python train.py --n_layer=11 --d_model=128 --n_experts=128 --experts_per_token=4 --d_expert=64 --d_shared_expert=0 --activation="xielu" --moe_layers=[0, 1, 2, 3, 4, 5, 6, 7, 8, 9, 10] --router_score="softmax" --normalize_top_k=false --routed_scale=1.0 --balance_loss=0.0193 --balance_bias=false --router_z_loss=0.001 --router_bias=true --init_std_router=0.0301 --lr_router=0.000863 --vocab_size=8192 --norm="rmsnorm" --norm_eps=1e-05 --tie_embeddings=false --optimizer="adamw" --lr=0.00222 --beta1=0.9 --beta2=0.98 --batch_tokens=[16384, 32768] --seq_len=1024 --train_tokens=241900000 --steps=9856 --dataset="wikipedia_en"
Below are experts of layer 7 (counted from 0) of a mixture-of-experts language model. Rows are named router (the router's row for the expert), down (a neuron's output weights, with its number) and show model dimensions 0-127. Each number is 128 + 32 x the weight over its row's rms, rounded and kept within 0 to 255. Numbers have three digits each.
Before each expert's rows: a language model's description of what the expert responds to. This comes from a sample of Wikipedia text that the model never trained on.

# expert 7
Description: "of" after quantifiers, fragments. The word of after most or much before whom/them/which, plus single-letter or short pieces inside names and words like Vel-i-slav, Al-onzo.
router:103107122080109127128063159131141155096129164127145165152112177140129092190102190126110116133139184100120124141056111087168103116140127155100156136129146096193127168087142230135122091121147143130117142138174051205160149141080148133140151116135094077085119118164133144189156128129077146155117131147176115110124182137133110135106094141159188129131176153077130109138157067046138132124102
down3:176097140120147157082082131131163079126090155131154115139097128111093087172165154113120107112113126207076113135126053150088117110107150098110117115152145185162120123164131099186208099090140096101110187143117114070114132123083179116120101104118097134133085109147114111116135104142102061193095112167100060122105160118132162064122137127159148156159131122067113124130152182185095098153194
down4:166115115171146134164138157084121139166076127196084092122095146121128105169116086119188134149149079127128140115110169149126098127136130177072132080169087082160127163124095151121124107167111102154118112077123104084114071087133131153083146122178171091173157132183174145109135185117111153068099121127117105082104106094135145056171163127117193129176068129154100110209074138094125129146113
down5:127169116090143153120128131095131163195093136121126097141132104161096155101157156115084139133160091137084091152139131148109186100164097144137122085095126111099150128133164061165171150084176160076166124100116100092157099153148096098132180109136119161136016100174198162107131112189158141080168126113139063139078098155127129173159085114164067132059175137120128136118121130103147117142167
down6:084104159089105110125063171093129120110039116071106122160093151121117136129188168078140125093161097098123154119104127125124112087096155090151087145133121133158106160135141125176165131115117085196112125114120100109152171169109137098129147117166129152156213164130070102140179108100087127173077085125097109136102078115124177148110204094125145123137089102116166235131107138134120126177117
down7:116110146170111152145089135150113162159100118139127134130116153052131140145152044088063123115132091165096195174145128095163090188114081121122158115100110126206184117115073137156167120127159103144143147148140107162073125127140145186163140156120152114099125109132128093113122085143191128146158131136148114090144126099115102125106154148105118116103130130217111145185196131216046135090130
down8:130151148182170124101122129118135126127047087118129128102125152104086095051138158147143128110150131171189112095134127115122124092108133163169146064202137150131136113149100195122128080106181146079121141140141127084146159185143155157119141157110136107094194156167163129134091076178114159184149158111068094058050144134124108129084174134123128166133123065161149154094141180104113135111155
down9:107134044137139137070062164122078161087055119170093107171130122142140089115132188102155133176094175114115106169108113126162138165110122153132142181105096129083171150163138123084153162118146097119163149123142154140103141093109157128096117098117112150091108180106093169160091098147076217143143096122095133104155104161175136182135214115127060145095094118103150115171134125118126142081162
down10:161144117076138083142116192138182096155103133108162085153103085090038095141146137176131168162145118130120151106113103111153080124172112127151135109081110192113152109176143103110127000158150081173113122100151166157135134107084104121117162138089102110128123113139075123141113099121096131087160181113116183160115124190125102126186136163150107101109092127099125107223121120118135110118131
down11:148168134152125128141148088130165184156107144183174110117127108112148139099166058106200092121156121115161119128136173098090106150183197105169198067122160167125106092158091123114064159113097064150129136129126100085108144067137123068118131148133165117166127148094155165143139130119162070124171137091138104127122082101197182185205105136106123163108141094081148114158118140104132143131114
down12:106150099119180114138073133136109104155134126158170102124162119082152080177144139101124085169172112115082164117127181096050165079151070105155164095108163126158125054137105172140146110134140151183114191143104138136164148113113147118125192138128091153114114112056105085108166162135126108109163114109073150109147067130127150118175095133128018143108146103113153148066107128168116117116088
down13:089138133179184136169125131162180107111107109135121132192081142114118049075103173119144183147057103112143086120109100122088169105168084109077197101134195115079133118121154073111059138158179147135126192095174153120153099125175134149062132150126123092102093124123114125160155145103135109182134123103157155062128174112145186095146174137132148143115114173117118122164144150104132116132153
down14:122135123153075125156084107194152114139177173091123126057098109104108121121112126145121147124166123097122146105197116180133081110128134074116106187136120075091101124177158128133139061098114120094179174101123119084114083074145091113138113128106115101117085080140112147153095116186096131119171117144126145117098134161124098073146029097075138143126094057110162116142129213154128097156161
down15:151113178155174141120141140136136121105125073133085123199145171152103141099154140078083116144128129145109157133139118154107056156111076137125134153157071136092089121147076115183151104102146190066159092103120142134107092185152143125141151140116123100121090131121131111127132155139200139092128103153078130199069146144130117101218099172133093096106116125124077071135183060090124085093078
down16:205105143129136079092106106116165143137171104161158132131081128129094094105138105124140143126122090145119137108137107072144121180124102080115172100092057174198154126112145126088107140177185091121150135127065103129124139200165162164171172160119093082193097112139112140122087154087115209111123129141097102185160086091073109128128130144138085086048129169108132141132134126105079138120107
down17:133125156138155078168220181079144058146164121148111122133119130121134066109157125148180145145129103106150109107120142101123098133198139131155134128065074097109096126133139069160106135100216197133136140139123152156148131116096086179175120098082158115139146173146120181122152161136065155136122159160123115131096110139163157084170175139088078125104098129116111165133163149149068196090140
down18:046123167164137169099160169169135184209135167132153129178112120150107132058089135176160117143147078115121139127091091113166153133080068173132146091188139091127129114138131171058098089154122189107120117174121124153096025195152153120149146144086161112122068138151121173092116142148111146116124135123110141126148134163096097116132076155137102154139139153125084074151149166121120116109124
down19:093147173105096139071134117075156085174057185100113130175170134164084111095175102121133128148163104215118133097084153190180159125174150144087153082150087126110099159169075153102097112112161200172117154136147133103124140136111160115119092139096130141188125162159085153120070123180133139123155096192095124118146106099159120114080134094115123090150142092080147140117094115126113112153180
down20:095122183118123144141136115134111093140099107148125187146119108183144162159089097120174108124154118113155151118177188132137158112111139126166162095148122135145089148100128155124119147142114096119073116127105162158091126111111164114101160110148123179109125135152079081036168143141141118180083136201085185155066037127150159133169066070129113149118155160140097213146097122069178134106136
down21:110130166154164150141082142081125133111116112172143017110102125137125079149113139157123108160122106157069130115127112093210166156070118187198134128149106126141134084094078148104176176120122156155105118173099111178111121181102121162105134159128173117123159112117192115116152100106145158138114123153150160109116121127115105130207157132137139106152123141137076060114092083097063186166080
down22:090166133135136087136119163135129115116106104099140097143105123157106144100125132138073116080153178126153145145081136127106149105158133114165182126083093170164099205129168137154153123149090110126106137175192174111151142113182140137157164064140087113139119043119084062120201063103115156129143083088062140121190128174140097158089176147149077114147149148148105079145105182125170136115150
down23:182128159146147162101139159151161107198177154079176093158103172185154197135122166086126128097085136183140106078140150116062133097113167159122159085108148132112191103154149064142153140173142153185113141163175151139220141085095116116149131141138098132136112070138149166141166139156130099139180108151156103131137110147113143149142153099183151114125122106105173167149154111151142196079153
down24:133210199177144139147154118102140122167086141097145076149106132100114096149106130089109218140084103195133144093119174106134056097111124116077144098075113168160133093058115123066127113180145117181166197119166175156129122141144102095108091132082104155154115095097074098121108141062160112190114144152085120153166112095136132126126122149106134109098176130145136136130133161130111110092136
down25:070136104099089160142162117109118145061109122123088105106102174086179119069091126070056069133094139145138145092137174130063110103170176141092174143109095163100103133103148169162026120064178116128133098089103121108169144127117104142120100107129180168131127133104138173148135155150155130128143189162115160143092126137131158165209101117105107131119122126126128163182070101164123125106146
down26:119130126120120096132143108156039150175123117143109150179144116174123202156076104063070138169111139100093137088111136160078162127122121079123134109155108135175085130153108044139155178118115139194103124147117142143102144096141071121099179161123130201154101043090147142152158155050144103136131145115134076135132120084172123143123097141170121185153082092140099093109116108126142094107121
down27:091124093153107101071147149153105159145129109141168135057083137147129200131167163112165123111088117072119134183143193142087150170104140136096159143140108165115138197164136110143201119067159089169150116143155093129124104089138134157183131072133157089156149063102116119141131180097174101169141103130171129132177043146125081124136139087158165147139083095110157120136083151125099114133177

# expert 35
Description: Periods and closing quotes. Sentence-ending periods, ). and ". in citations, decimal points in prose numbers, and the conjunction that after says or argues.
router:110117112123088180113121081174148130114155125173121139138119156127140097139082138118065116137128147114076134149096119066188141132066142069125181105148110145168171171085097130153156098078146152120131101143203061164147154142083159163183126173163156127124098122123098135157106095130072190134119143165165125111083075149177135173179136171106160141104107123114150154099143124105088167170047
down3:124140130134118149095094159175143140102126127119140136100133117087086124093124143135106171185101114127083121122113088157145165119149122106188207121153149027173140154121150127155112093143143139135184129110146128127094134055131139157185096174138163108087131210147154101162092108097081105110153210109178155087133092098127109170158170154148149084185098153190162136134070129166141095160130
down4:154145126157164127144120182134142151144134125105118131162119165126103118096174132157160201200142108157114095128127103156163066096060147129116161165126066089167148168127102158171124115155157129104206145117172114111113190067133161127104118113113110128119088134119117149108107119067166135131182158121177188119116130083093111173119111111167169091193140046178082122134109167104081086119150
down5:147186182151143157193119094096108090105127135120145149152108173101115150139129162143155139237080097145138119124136102184132224086167098102117159115120077098079146126127114111097120126165103106092147127138135076164118164074135092135122145136104144112169194186120137122136093209179121104126071150119108170102095135106152094154129165099150141111162148036151160147111132126141115146108102
down6:065117090110181106097099148143157116101139174131134109128102113115096175162096128100116146143152125148140128086187114191102098171126152105167169166134138148109125194133112112152171104139097086127129125175112165118177081121140090104124129133143186200190162097168176174148152118111166106119140138101186246125124141111107120100190096142117164099131074123159061167150098138144164115148117
down7:161121137120152142131163138146168119174118107042133108134146118138188077123166128131127117180125089102152142134152086081158100141140111149130166124154111044078176110134147143100172181145143114110216111149100074123166145095109173154138180143098099096178185151065116124118085110119115106137160161095075195124130165130140129164144075116158183179166151084060126123121105147105113092124143
down8:111087113203084125141156125098141139132128099125079050121143088054111136122155171134112121117113125125104124156171127135129160137099142127139078122095144186119197166075140208089083133151154107100145143152163119140158130042093100150149144126182143167180124080157100176146058135083142127117150174115204121153173133138080125113089156109067137128128124112145176099148150137122132124170084
down9:099110103089086125135170183197105098119181127097140191161073099151124108147111071121081147099133146100125141109095138121153073171163168161116141077141155139162111116129126173094206147188099160143128170115063135114140080192144142115071105172136092217137065110153120112123107125094139158125111124173136171182130162114135171074135127154128107126106176156144123126126173101121168168118125
down10:137132126173147146177123152116139126160138126121071116135142144000117147142116131105093176139091087134084109143137084173106106100058171173164081127141106094131137130104127136113103130164128132154178144164174119136106155000105137134147138119165146127178124144147144120093153144116089131102190148126128195097168138141091089139083122131116111111140093124134124066147106113181151165172125
down11:090108099133134097093119069104165129191162078106113101143134107116106072122109099114055090064099162056155097135129125137085101094100132113160097155157140145129114189093076126096121195118107101103057175095116143153132144129157116115149157123100198154109117089108118143185105161073163127096119085147159127147159126115139104102123091140145080107128205203121115045105112143134128130108131
down12:186123143124173142144128112153084150144137100130158134156085170100116119111103197144129158158105113131182111117144087102092075084078100150109128103123103048150131128133076137144171187128154153146180122194145140146160179040139127129107130111138094119097119107090169153151091129156153086127145173070136090096130163187098138164083099137157186095172170093143146197137096136096121089133083
down13:079058117111124094113072145119137090125139105117092045136140177094101156139131159124218127101177154144074072130101121065185105138150132082154129118073128132105158169128065166160126110135160131154121125111168112178085124103179115096148135121129155131149083131154139149103114169119159106063157106167093112150128154085124119125175164139152185131146114142176110051115141106128182131061123
down14:137125127122156077129124159111151074120159074109112128177084162128079121154167074135104165144164118106116131086169057108115127107179088122140096092111105131163168122133088155161094076152208136187116092148095131122099086096084146098091160153131126170092173114076113128127158128133139097138091123156121091106119206123157205108143120147084111112135120109081207149075197150096126160117120
down15:133152115118165145136096134138119198126093132100153120097104147086099125095142142134107080213125100182179114102187084125159162126182123150103153091135116098104118118201125109071122094119152121123162115122064132141129156096123110196146124131083136051143161157089119139122119174098133135187144162038065135096057161131116134153111085059165164153125146125079093146143118092114112123099131
down16:130148166147101112175176129150103091128102099173111084102163130079096172134120136176102087139093140155102175137190176169130107147093086138140066121151074139110108079088151181157083093113126149158137133157170180185172138037096104079116117082144140131157109151134123145092131154113165063152115091130150093067156138134128157113112156096107194100116115156195107144166114126128168146173117
down17:145156127128131138109142113183114150121161141126122158137093077093114185125091123194147180148108130130185155143198096118135072070157080126167110141114113105113110111082114147208158154134154134106147145166119167160190204115123142096147137123179126143071143165131180193134105097134153081113127105111200163077163172188175166120137151116144160130137123114157134175112092080089092094142128
down18:117199106106093128130144107170114068088075088118173117109157140111113129097161131156141142165154106167162198134198153128147168142103134137155085109169122073132169081066153127162100091155134126202135131080167136169137124109098099156148073126145190102177139196138140149137147072109148104090091103124089144126131111093122167083126196197130176108154098118189132131154117145158145153133127
down19:128138170146127142107183153128099123117121135141136132089164135085089115150173139184109083198099078183170180148183138175191080145128132110171110136170102107116122109097125130173081091122172151154088164089150203112166130106134142131129083126070171131180115154171091145072157121064120092137088062146156124134174098171090116161130132091072144097100117117145093093113133137127121177103153
down20:082159170169149164124136117122105114173118098134129116082175153078134106171139087094159120180047098082135112151161081077114123115087168113096145151149116132150132127152116132117139146115034089140143145178116105120114157039136129060107175117125134112154172156143125143189115073154094151066117145154091148125184088145135064164135089138161127064182135093148129094139155151103158123142140
down21:119163152078119121127123156170134024133092094113113126134141167129160136125074098074148117106155082104147174120118115136052153123140114123106053145091119094106074088128115140087151081157056151186125156145159144164110149058138109142150089095129210157110123153110147136117090131122117100102119080149128145129151171100128175104175176163129151175141143108144135178132100193168164135136188
down22:126140069152111116107093145099095013124154099161127126106131161138143159140144071142142171117120108113131142116192140117087130141131099168122112146076136071131098133136112102140197073106101164183109164191203070177138136109096110156133148142136157149105156158104174120153155135165144078082057087111091130111167203116142151154154154081126121114127122100145126171095080166104146161101142
down23:160144144111165182118135167147125164156125126130122145126086127126101125126135140186166184188125124095210115107091112107091095078065118148141161130115071118135118133130098165155139128114137194088164166139144123159165159053139132089082137103174071116115110094123114113087075080153144138189142141077144083130111162120120071142103049138204142099162127127103129147171100188087094111104140
down24:183165106151126178156106138135100103148117168098087098135176140055105144154170158077118160173072118119078089116157087160108151122035159144134113114071140135108138130108136143111112161100089098130197163151181087162139110033140162087159156122129191157161117122138118120092072122083158177079166148127121132136149095137082091167108148138110097141160110082119159121126125117165131119186119
down25:126112199096136101070149083097121128150191122154155120152081152156134125192075100131143096125116169086177156138162081092130168130136110098161108161107125107110116123180155135074115076122122164167133131082120080136122116060131086157136155093068091142089170138097164147115077146165112128051083129191104112117095200116109106199128147127092136100130101147119159092101152125120124112074175
down26:141109106135120139162125130077117139135141159110104058170157097113133120117149150154124111124137188175079148117157160139103187139099128154115096127142042192136183121088152182091087148128189072096160099131134166122142093068117108141122125072200103166161123086154059126124091161082215120156125112105188099108161135132123147107101127157168153146108118138131166132193135115108161119172094
down27:145079119168133147183119110091112141201136099097164037114091135080179164121155151117092068113119190143136114099108140146122098141089184120144122127152105170123137122147164128113099138173104141143103124115130138123047149162133134083138118139146114176115166051131137163161120161084186125117135130142137118183096148180140094095087103115130025116157108158066124085186111142177135140105125

# expert 33
Description: Sentence-ending periods. Periods and quote or parenthesis combinations closing a sentence, often after a place or year, like Ohio. or (Italy).
router:157148103126098155134097076140164104097165135143146156152108162122154083128087148119078125139135122104066156180088110097161132146092133091081184113143120149158137160100104151160179081102165132131153118161196073154129162141081163182172148176137092122100106124094146149137121094114085198149123168200165135134069069142168135186153167156137149161093115149084141142052108135136103159150081
down0:075165127150132097111169114113180138122081040109104124173157109125124106073104146087075171116108093100127155146118198116123094156131136130165072149133142064100114126126071187153158143097128135139099117101126078118067181141105150131155138163130166079172150093064127124168149122140188086121135169092086104077151120192129137140164095146147080114140072153171149078139128112153155091160137
down1:110099159088167140122128118124098163172148084084139145141123133130114103154142155161142137147079134100075087164113113127119080065148097068191141117111120080133096070145101113120114106184132169108108120082110162139093149107133174081179105138164184176120104234112177147117147135103137165150122095112194121180149116100073161126170136165102153085086133114141128145138060088159114065122116
down2:133118124125133135113093082161155092098119062073165168124154095134113119139115127136119095115153134137162165183186132138087142132150168064150135095120154058147117098104151148149084083128096169138172154134141185162179092087071170132165083168132166121120134169115176113103155093116146096111129131065133137138103126114109190095153220174127138087080132088130149133127063142150212148152125
down3:169191136115120129088082127170102120144124072139107127141211143082104064124162147130116154155106054083095203087171092096103056070138122124117129117189094091090145149121158149099143149142088142179158094139111110181167164079120159121164164117121142094130159223129116142136129108155094096176125164118080113140099122087131176129151120122133077115171162153113137118139095130163124103131117
down4:092073119140114113147139141069130149097180094162155155154117104077147133133132194135121157200081067159124102140139073111149135153091128086166131190144165113110152126146093088068128104147167109138188073108108064115104133102124133074095140148111155094170146182135162121108115171094149104044127088137130186085129129062125104194143096106142150123120127089149164111098135103080106137159097
down5:151205114145147073070114138125133146138125114099113134107170169133096141118133140108160175174080115115122111100136123167165124052046078228142173118172107120122148127079170130128128112167170188199184106126113144142155156143185155182125125134139153096109167117099134101143078108127101113144177184109126151113108143084088060128173132143148137108188138112125119172151078143134122133124110
down6:175165177147126095158115135116119130200114072148156142124134151149069178130130155111095131137153079150144122170091107159200048125130166145120118111110130135193105086144141132102088097172144130099112094121064161141153133123108136118175160213171136139204158168113118055137088149145117135107071144170148159118205134115115131126072149118068120099145181177156141108120109112153123138105126
down7:105134112122149110095095092196112073125091092133112153141130107175162155120126092106158136133169137149174131119148089073129090105080150130125105138112151057132141143111113143158125085119129131178130125178133133177114110000105110116149086096132173119140134140091100171097157102165100181123149159137138138044150084109058129089125103168093110146119151123174137104140164178058168144157141
down8:137202117152144120096154166118137184128171094158162106096151172094112159143168092218115177215096123070110160134182134129151152124078105118111128151153069055145102148177100136141122116114132147154178086152117090154137103067143140103101171124166113131105151105110133151101066106064129105117192132142145112080123184123123093103106103100130115110178112080133110123108112147085098173161138
down9:175103114173095134145148096097097131063131145144127112107121177078097143138134102148108122120095132164103084132191082098097166097110114111135107141196164132182187134084132148050130147120135112130146103154121107086167118163118136158181117108183120131095157122143145092143140126134062047056092134129184182087179151129147116120140122164134112109178176145175197178135101129153114116157074
down10:130109122109209108096122131134140119127154088168166112178203108074122139122117142177125136140152122139139111070155069098120053118096057175109126128103154074095143090197155108115120086149117109144116170156119076123113110087147123123134131097147152085136153169105103153131121150147129141129138177115112075106100124141041152138139113115091120163190219143095127170097131140152121082064073
down11:100152204093180113145126167151154179188177138121143162131161120145117080127109132108137166195111097124134149118170080163105103122099103141109098147177157102148094125178123086147180141138123168163052119161154101115120164061165194120076196107144144067108129175069094101145141171128088110147168100130130165057130173100098142153120138176122126097162162145156101143168111144141130127135123
down12:112136142150099082111140112160123109138127090120096169175155082154056085097169120148085103141140090137108170074131093113157159085079120208145109128143093130145123119124174105080105089105123107158156125143137122141152108092066126152154142136158131104206187193062095138183120121165140136114135147066167114147122113122108115089135060106149083146187139100126110183152174146171128112164059
down13:083109105158126117163146151146096114219164142158083106125189110180159103123141088136172119119134102185064084070126169108132151113165114145101164104098158136137059117136109111159127184158115141152114217111110114150079103148130152111138138090116125128136156124131113133146154139081154106144092077113163099200136166183136169121077140119142096196143153105120059084143150164142082165077126
down14:160178129168190132164177125121126200144136105142146096104169137135081164088156106219121211148111116133133115124105154108128085077058111163154124122091101075174135147119121156149089097173160134098117115205109096179160081100120130108145154099126080089173126105105134165119147140093168134124161146150180107082182192167138135137140145123121128150184108082114112160085115152098135142161127
down15:103096148112146147171120121069143068139130138147110132156090142117118148113135153056153082148131145132111126114153091122122124185134135120073141158139125101163102124152106147131115072103080117139052172126131198121123068047144111134101134089192086151046149083153091084130179142125103124153161088089118121117146166122060106177099144166153069131083086168120179150177166136127087122107148
down16:091147138125139145129118080137138130111109109133124161174131086123184098140102157158182145129138081132151169138108125092077125121153053151101086167160196129099153138138045030106121167111125150139060083168127072141147125148130095112145155090101167190096130135088087135190100164136128129113087127135069120132149165170102134124150090142153135079108141097117179194127132137207153112102116
down17:117126120121102117140124122141121133130114124087147105113139116160152095126138115090126132091161123167132151091094172142155138131181110124123082114139192100113114116120109074045055150062136122101150171130198104088082121199164196064092108143073120075144130074104091100154124098161163144047129136109107092117131103097075099076134143078088118148143150103178120067143149168102115130100168
down18:161146149113163101107138102156140096121099131133129101169139155085109172131165168102064134104124141159137128059148085082090089120136094121124134082165170062112093124166088137064096107081136105104163187104104047110102096107060158143120100125109096148126119089094115119130122153144122097165110127042111110165128156150115148120161166151074100161124106144187113100070141174088134118183196
down19:183133157115090151149104107110119141124122127126073137080083095158102114154126158132114139153086139049102060214158098127061118148158195148097115167176110091125143115098095098182117123177095117091132121075107126169152122092150077099126075132149121129137132136178121142130089152053152143176135122142203184135131131133124129122166118147119087144135130146176210142135065073134120137102115
down20:178107116125143155109133171148137118095125058117163100146185152141097166114143147131100157178146088109172124128188166091150116118132120072067130120077107100139113124148149076092122171175134126132155083212079060144145095048124151130160191080118122130179151130114090098105100090112151094137144101159117132096137149059148152152158134125148096151181131179072130138104131157107115105073076
down21:162158115109175102079140072140155132080065164168089149109075134162111178131107130098112115088074134120137093076132105085097130101096149137146176180118139169058067172121109095123129135133142103107178165095108105135145185210151109145117151119088115071161142167127136163148180111147096085127128154125070167150124137154142125115216115142107137108089107198112110081129133101118134095096166
down22:135095102120146097154129163116090138172112098082163098107111076153093095113112128096142100075155192101090058089126103116096154075151150115098106129124142163160120115119053151128154205176108098144073173153140187128156143135164138145151156091149194090130122109134076156086136149132132086150114072138158089137161114121126134102056097152142113135062103213106111141147135086169168095150136
down23:130129140061096090128156110094106105129159135126178110125128178097146143112106184096123143131105085123123128148126072105117143170137170120084154073115078193135098144114184135032138092140139166105192142175058127112139122184137085138167136117118151093138131120172132139056137140096106110100150087180113180147116105107167133122054163178132134096095086037159143109151120096105141130130138
down24:140161084177171148111123157128122183137153109080131108132133167116062127144152104159145182174093080149126116145152117100123119090091108130118146146142063052146134160148107137122146124117119157139208155203131134137174158056099153101084181060168119147128132100084147159059098108087161119135197134114181127084143181192124127127129091125104133134156133063096091176135116132102121124133116

# expert 20
Description: Name-internal letters. Single letters or pieces inside personal and place names, such as May-n-ard, Han-n-over, Her-n-andez, plus first names like John and year digits.
router:107138100101062158159067093120152195144135131161096147142073134142132135149136156072140135160161177143071171133115103084146139143103126113144149068151181124170150125126120181129115122120185127103092094140142076171168132134110113202108150148108093096078152110128164180143170122177131139143100099146170101132136109161176117173067077057142176136068128125100096154072099111067120154144117
down3:116165107109145149137138096180116042094088139136182180126107139035123115134089082143045167160141123142140139128114149178103130178175092116123164127102115078081146120117116170148073093088096108087123138122124063159061170048100085143163120127146107166096138142159125122127118107139110148143137158096128175149111118115050184104131143145092150156139129154148168166146156124125109090081119
down4:137131103116124111158150166155138164165092134114168083172166134114087151047114133113103115099131066144135139092093106120066134102135093127181144072145097047200121131175185138106172087127128165151123154095161148127085071101118116142143152127089142105093112106125123130151126192125096132168143142186102120108146188131121111158150114150144163197126180120147059068134175094148139146115195
down5:132095150141117138084158125140107064095120119107101179160142118130078124124097089142144128137123084090162166152141098127178177120124132058131114185168168149154103118150068071090135133110122143133102149054119081138090172116160151131140139117087211153157125147070075107055132140122157120132096148133179098110058138145080169096155137177071184174127135122157104156170154120150091167107122
down6:064141128164140181049144159112125068090102162187101094122136126141164082172154127115091090107077109146136083132137150037106126109116165119200162194092091146105134085151118135124142114182125146137142163129089088140088143169159128174049158157157144116119190159130140137182090121155122131117120123091131158122167110112111112122093107079145093132102205110108114130143114136138149067090144
down7:156067068101121105186127098127140173177132089149110150118122133138144148063156117187145075132166092101110090132122118105147112096184147168172061118119121075150168168184140095116130167136120159112137150111170125091147100111138171078156088143124148128146197112126122195137204135133039109130145159168103170174127203151078153116104141171156135091144167131163123156144138121130129129160145
down8:137143126153147125092077200109104094164120109138126122113197165126152141168125190150086120154116147109158165143097182162091132151145146094142166106086097075074134146117173131132111124093158100091151155137178147152144161058036128168044121105129096152090109142090088159155158182059106176160089120140150118091126136161081117141151126096106132097144133151129155140158151135193132132073162
down9:130142084087103077072179132111116062084131179160151155100179116091139078138057080150147137153052144112063162148115155077132146192096137161104121130181110109070104140119075115103128148196137156145130142135106109102079172124182121132119125129136152146132161126139120135113126111140090181132095086138059142150177113098122148144164138126182127142128151111170176078061124116119150120068134
down10:138087146180133115145125177119120115151136108175098073206100049152132106126167084116098071118182086115177152107102070134160089093190140176158144144058135107131080130151135154152112115167110129101136148114094109149130121109103161106168135169157129143160158085136179189151127132170163138137118105137119172117142072114120104117106153147077048134110168143131161139103093179107092153158202
down11:089106111150131139135092175142108181073133132113109101154131127186103129168153107121094059112142050123169108136153088149125143179116179117102101140147086172152154129115122125152111128101164143083130109161077160116159097096154147109182142175087114178076099178089100114101128118159174143159200126087173171156166132138165098046141140153146182093134138107129134144083071177092114148073111
down12:105119142124141123097070119151148199131079136069113135152218134097191140114127148123161114087165137174112149115157159106138130108143126107137041103082133115072098064122150180114087149167161103184118157135071141136120089077121159091131167106124164162097161120137098116105197161127092084119056139120108150174128168132162106146175153100122117123107092156148144086137079104118101075159100
down13:111198134156181162097106129134120165119100152097206133141101153134104103100129089167130096166156202182138126105109122126143124144176118162084152115085186084117122090082154112105112135137109135173138128082128131149036115075087126074104163149168180148149162157081137145174133114141073123109099116105112128142119140153159141098135061105167102103106128080097094152068115127050080136164147
down14:117135073167167156162091161125134114186099156136161175144150139125070131144080084125104112078087148143188094148061120197133084157150119135161141142145120085116156139136116160106139076166148107093116176128089088117111131134137091170180153088134128094108209123109131137129118133075090092158118147086071171117112087140137109110081135184157093089177126186068099158097164117115065114120104
down15:188155142145134147074099132128100097117075174082190113124122139185181158124163142137121120112061121087192148152129097175163139103138063149097197169119152140141144083135090149113142191169169161099165165140132136133185130108152077074137146112101132153100111161057075120110190151155141114127149126155145173135179131114097132093104128102103134121180121077142069098149149107173163122159133
down16:115125131077122087127109100190122162096109057111172146124105155120178070101114139112108102156112111128154098050163114149147148139140168104124134146132157114112113069131092116090102137148118183118125108136107106097108100112175105183114130087035080092083096159124093163114143106108140130064120139109114229107118163169123152162119145134104058104070176173121130158102164135126133059112159
down17:115093127098098112203122143079091047121089110120067122122148163102137080166149081137137110146074114127122141136106104113153104105089092131135133110100145062139112164151104113143110148148150144080124090148129095122080155103141169157128067136124113149126068109204142107123073126148130185197144130126148119114114085181184150142136149113123141087208132066168166092181185083176147132144142
down18:156118126134158129130086151144183081064146146112136144089107119079117154122164104178171115086049129079184143103143105171102075177150079079140106168154118081085159123227220153142090145177072164117136137144117149156124118128100126124119167127135119132152135128088165122089119150094105131113176158152140089165152096128115140102098174159117122119129108097174154067131130080108111151122071
down19:047105128096079084119064155164192119114137133123175079101140177120186143107116131117149108142120113194135185125133129166087123117169079146166115098116118118109158108137165179124120162196131117131159133164162097188131141176166141149109113167108122103182140085139161103150150187197106153149116083099100136172182138088144084076145133099138100162120165113064128128127107108086137072164140
down20:155113126134107138151119138087150110092140102122099140118097125129098128105157108088105110141171071131081137158069130137117091148112029114183160124167112127161126153144151170136129068135126157158091112179134132142122110081162155132113121144128207046084116135185121140057114164085135073115145132140143142129148052133092117192063212131134080161150113180098162143111108118135166169099126
down21:193144137100165091104140143098057122165075129066181201160126136155132109119066165175128108155090096113125089142221126116155131084112122105134091155107139120139058173141157124130147135138170127127127158114155136143103162105154150114099163143139071157161145117113123097158150107149131128093089101095102161122124111103123072086132183175112128136111106166098147105205159180158155093214109
down22:140142121115129116142137145176147170137162167141077151084137133197130106101215148165150110146128187165164130117162064140100083151105130110160103094111189175117101118113129141153171102162138113134095109164135145107158162191106132048119127108098108180110122116192123131091150066154136136225124099158109089127121210073123118091114147123191142082136108117075151162104116131138137137110147
down23:117119132023137175137075096127081112124125124093114122121104129080111114085049137123099185168108152083154175101153087088172048138148162111122119127117111126097112127133145173123118085156096131124058108046180104109143127101129133138159118097124118081173084127165124151169134139095152146095133087116162086159126154187113119105155151185152119159122076135161175117162101104163074104168114
down24:193091181115126125079112124147101215101119100115078148147103124110120131158156132086183127127098181154182114121162118107089107151144094116136084101091132181154127088112148115096120157173154164102133153139133088152169136108113127104173117135135176062098103131064093130126181148141120138157101150211177175073084132155163169080198080146140129118147133143156165120181124142155109190105133
down25:120121129120151059121114098155162131123164151140122149121073061102114140092074097090094178089182081158179104114149151195142170077103124127136064134158126109093124144165087128142115125133188100126102114182114114093148094121138160067178179100198105140152207155193084103194115103162124102128144162148180104119065142108162127111078099128122123123122138110149162132125136119112152140175148
down26:139126110135200119089116173140146095123131150064140218128143142111077062134162086101131110137108144169144081075145121101136179085105175130128118114135161123027118109083202135132126153177174127059089119101100131128166164094125106135155156121141161152105172130120124106125117122092104075163097143103159115088118131101121161045177144159187106148129088115149126084157148143136104104138089
down27:114125189165202147094167109152136150152135086101145082191183092070148152121098112147073135158164179121167073168134145104145188115148079139120150128150132150136126141126137166119149076168096160116107126132126139143063187121074177114088151161130165118161169082135085127091184167151203128099083140146132132127148165191135115143056151128151187104111097178126106121128140142132139153156129